config.yaml
n_layer: 12
d_model: 448
n_experts: 64
experts_per_token: 2
d_expert: 144
d_shared_expert: 128
activation: "swiglu"
moe_layers: [0, 1, 2, 3, 4, 5, 6, 7, 8, 9, 10, 11]
router_score: "sigmoid"
normalize_top_k: false
routed_scale: 1.0
balance_loss: 0.00017
balance_bias: true
shared_expert_gate: true
init_std_router: 0.00991
lr_router: 0.0022
vocab_size: 37664
norm: "layernorm"
norm_eps: 1e-06
tie_embeddings: true
optimizer: "adamw"
lr: 0.000853
beta1: 0.9
beta2: 0.99
batch_tokens: 131072
seq_len: 1024
train_tokens: 1235000000
steps: 9423
dataset: "wikipedia_en"
Below are experts of layer 5 (counted from 0) of a mixture-of-experts language model. Rows are named router (the router's row for the expert) and show model dimensions 336-391. Each number is 128 + 32 x the weight over its row's rms, rounded and kept within 0 to 255.
Before each expert's rows: "comes before" lists some tokens at least twice as common just after its tokens as in all text. This comes from a sample of Wikipedia text that the model never trained on. Tokens count by the router's weight.

# expert 62
comes before: " the", " a", " his", " years", " its", " two"
router [104 123 153 139 115 122 128 117 100 184 116 111  75 159 133 127  97 122 100 162  51 159  95 153  54 106 125  57 101 103 136 141 140 198 124 142 141 179 140 108 149 141 175 153  93 134 152 155  74 151  99 157 131  99 172 122]

# expert 30
comes before: " |", "0", "–", ".", "5", "th"
router [ 86 103 136 144 124  79 138  76 115 203 157 146 116  61  89 123 170 138  97 193 103 107 122 126 126  84 103  88  92 129 126 113 116 162 159 128 147  95 154 123 110 132 112 175  87 135 118 102 131 148 123 210 164 126 128 132]

# expert 28
comes before: " |", " \"", " (", " and", " is", " |\n"
router [ 73 172  86 129 124  99 141  91 124 167 148  96 113  48 138 167 100 129 113 138  72 127 176  84  74  92 110  64 121 147  88 148 110 139 105 123 106  99 104 169 162  91  91 140 104  65  78 131 133 141  49 159 154 154 140 184]

# expert 39
comes before: "2", "1", " -", " including", " List", "/A"
router [ 94 110  90  92 126 103 140  99 104 186 157 120  82  75 153 111 111 153 144 139 122 119 142 133 101  93 155  25 125 123 108 129 169 147 160 112 169 149 116 111 135  81 124 154 114  88 127 176 155 131  97 131 142 132 135 173]

# expert 53
comes before: "-", "\n", ":", "=", "9", "\n\n"
router [ 73 149  94 103  99 134 109 133  86 151 133 142 127  98 132  96 180 117  93 120  54 104 149  89  97  87 124 119  83 238 117  81 138 165 118  88 122 118 159 143 147 129 168 103 104 150 127 187 142 148 111 144 154 152 159 104]

# expert 21
comes before: " ", "0", "–", ";", "ă", "a"
router [100 145 124  98 124  64 150 129 116 162 110 143 157 100  94 177 134 140  65 119  99  98 122 145 111 130 119 141 102 116 128 142 143 155 127 194  84 109  93 129 190 128 137 128  97 113 154 118 111 164 101 113  95  52 167 102]

# expert 1
comes before: " the", " to", " a", " his", " that", " by"
router [ 87 157 143 157 103  73 169 100 104 221 135 100 128 113  91 139 107 170  86 138 104  51  91 110  43 141 124 133 116 165 147 138 122 123 136 105 145  78 102 106 151  90 144 121 137 122 110 135  85 110 137 143 157  99 138 176]

# expert 4
comes before: " a", " been", " was", " be", " is", " not"
router [ 97 136 134  79 115  93 118 133  93 172 144 147 108 158 106 143 113 111 145 157  80  94 110  81  92 125 113  96 103 137  96 146 117 145 140 144 133 129 112  68 158  87 149 190 107 125 154 168  62 109 177 147 101 122 144 154]

# expert 45
comes before: " of", " the", " in", " for", " and", " ("
router [111 115 102 176 107  94 185 138  86 172 189  83 165  91 148 105 135 150  95 151  80  77 127 121 110 177 126 154  84 111 107 114 149 121 144  77 110 137 154 122 141 107 152 146 108  86 152 163  96 105  82 156 188  87 130 103]

# expert 56
comes before: "-", "|", "==", "The", "===", "In"
router [ 85 109  96 105 125 115 110 162 139 177  93 134  59 101 145 140  89 167 134 193  80 167  89 106 156 123 127 137 142  98 109 113 158 158 108 132 122 115 153 123 126 158 156 143 162  95  99 128  74 117 105 135 147 138 139 175]

# expert 12
comes before: ",", " |", "'s", " (", "\n", " was"
router [ 94 170 135  80 170  56 226 104 125 131 130 118 113 118  71 119 123 125 126 145  96 102  97 114 109 124 134  87  98 157 109 124 144 138  92 120 131 108 110 131 152 141 149 146  96 109 132 117 103 105 154 125 173 109 167 145]

# expert 46
comes before: " ", "2", "1", "SI", " –", " @"
router [108  69 115  84 126 124 128 102 111 160 188 133 146  60 149 134  97 121 102 122 150 109  95 125 140 118 187  88  87 121 151  75 159 162  75 125 136 113 135 160 129  73 108 178  78  90 153 116 124 130 109 141 133 169 105 111]

# expert 2
comes before: "1", " the", " ", "2", "0", "9"
router [120 116 129 111 137  91 188 153 139 194 134 117 119  57 123 138  91  86  69 141  47 145 130 130  97 105 149  82  81 147 137  91 158 124  88  86 128 105 154  74 146 125 206 205  94  93 138 127 118 123 128 151 128 118 124 166]

# expert 40
comes before: " ", ":", " /", ")\n", "–", "',"
router [140 131 151  83  79 101 146 130 118 142 135 142 102 112 122 161 118 161 107 148  84 131 113 111 131 117 133 120  59 128  86  77 172 134 144 147 140  59  87 137 175 141 162 111 156  91 121 108 111 116 128 119 140 115 144 104]

# expert 51
comes before: " the", " at", " in", " on", " to", " least"
router [ 71  97  82 136 114 131 153 122 141 122 137  74 121 131  87 152  97  72 144 141  97 128 128  93 118 154 135 145  54 141  92 113 126 158 136  82 157 131 125 169 157 121 138 110 109 112 172  71 112  97 106 128 168  91 180 166]

# expert 8
comes before: "1", "2", "3", "4", "6", "5"
router [137 101 113  90 194 117  93 114 165 134 138  99 123 109 104 150  82 135 131 194 110 124  91  55 117 155 137 107  79 122 126 103 128 176  77  68 148 122 124 151 151 124 168 121  97  94  87 155 101 140 111 147 170 175 171 167]

# expert 25
comes before: " ", "1", "0", "2", "3", " |\n"
router [135 123  91 107  98  80 109 195  76 118 131  98  76  95 100 137 123 148  82 129 106 141 151 130 106 151 126 101  91 145  98  87 173 152 165  96 127 122 112 133 151 100 176 138 163  88 108 178 124 121 133 155 173 154 159 164]

# expert 26
comes before: " ", " |", " |\n", "|", " medal", " place"
router [107  60 114  90 153  91 181  99 143 157 151 122 110 111  75 150 142 140 113 125 103 102 126 157 114 116 121  73 101 139 108 118 184 124 146 113 120 127 114 135 155  61 163 141  96  95 161 139  78 113 134 140 144 134 158 118]

# expert 36
comes before: " ", " |", " .", " season", " W", "–"
router [ 95 140 114  91  91  83 147 118 163 127 149  82 108  85  73 136 123 121 158 162  93 114  82 133 117 121  89  93  95 101 143  91 156 151 105 147 125  91 111 163 165 121 145 129 133  88 153 107  95 155  67 154 156  92 116 152]

# expert 10
comes before: ";", "6", "5", "7", "3", "4"
router [125 115  67 101 146  94 124  81 118 109 108 156 128 113 110 186 100 110  53 127 131 172 120 107 127 170 134  53 111 169 102 107 163 172 101 130  97 101 130 166 126  94 192 133  71  71  92 145 118 152  99 157 131 160 130 167]

# expert 34
comes before: "9", "1", "8", "0", "7", "6"
router [120 139 127 129 154 151 110 110 148 119 145 102 106  43 112 121  96  91 138 190  58  87 115 137 105 145 142  81 103 186 149 105 176 179  95  97 127 116 128 119 124 110 223 163  95 120 125 175 100 170 113 163 134 141 127 148]

# expert 23
comes before: "2", "1", "0", "9", "3", "4"
router [ 92  83 135 134 137 152 122 110  92 169 125  81  93 133 113 124 118 111  88 172 137 102  89 128  81 102  99  71  85 160 112  98 126 152 128 134 136 117 142 115 138  64 144 131 107 146 160 170  72  83 141 155 143 119 191 215]

# expert 61
comes before: "–", ",", "s", ")\n", "),", ".\n\n"
router [113 175 122  85 119 120 121  99 152 187 132 116  97 129 123 181  82 113 115  99  80 154 128 131 106 110 103  98 146 177 174 133 144  98 146  92 137 125 105  84 127  95 175 133 157  75 114 170  78 106  86 154 193 125 131 183]

# expert 42
comes before: " the", " The", ",", " he", " it", " In"
router [ 88  86 138 136 136 101  96 103 144 175 100 108  71 104 158 148 111 113  83 129  70  98 118 141   0 148 144  76 151 155 116 119 126 104 101 102 122 108 132 107 110  91 158 195 133  94 133 154  88 128  67 167 156 111 149 139]

# expert 60
comes before: " the", " to", " be", " a", " for", " him"
router [126  70  94 141 120 107 122 104 164 154 117 103 100  85  83 157 132 143  53 163  64 153  84 103 107  66 130  93 118 158 119 136 103 119 123 104 164  78 131  95 169 106 191 143 119  60 204 176  84 105 144  88 168 127 215 101]

# expert 11
comes before: " |", "|", "%", " |\n", ".", " Party"
router [106  84 104  60 161  96 181 116 121 127 149  87  93 113  91 118  98 164 129 170 129 125 118 118  88 126 131 107 114 136 109 119 222 164 121 155 169  99 137  88 124 107 147  99  98 144 161 119 104 130 127 164  94 131 147 153]

# expert 38
comes before: ",", " in", " of", ".", " was", " and"
router [ 89 114  98 103 156  92 138  86 112 130 164 126 126  72 166 119 126 131 111 144  75 110 126  85  95 108 105 116  95 155  89 155 144 141  95  99 170 105 136 114 137 115 165 172 121 100 147 167  88 158  73 165 169 161 124 120]

# expert 52
comes before: " ", " |", "°N", " |\n", " ±%", " Turnout"
router [115 137  81 105 109  75 124 109 135 133 137 111  83 104  79 176 113 173  78 208  76 120 113  80  95  83  90 104  69 153  68 141 141 146 115  79 119 109 168 100 116  94 190 150 118 113 124 141 123 146 123 132 158 135 173 166]

# expert 57
comes before: ".", "0", "2", "%", "6", "3"
router [ 82  72  86  83 111  99 131  98  99 107 124  86 151 114 102 172 104 130  64 165 122 132 100 139  60 142 130  94 150  60 140 130 171 163 105 157 126 131 146  89 123  75 135 125  99 132 104 164  74 120 100 188 122  38 208 161]

# expert 7
comes before: ":", " |", "\n", " |\n", "==\n\n", "==\n"
router [117 147  66 103  83 124 150 109 132 156 128 102 149  81 116 140  99 116 124 162  21 113 129 102 128  97 139  85  83 146 125 114 151 152 102 122 132 102 143 116  90  57 122 160  91  95 143 175 107 144  69 142 165 148 138 160]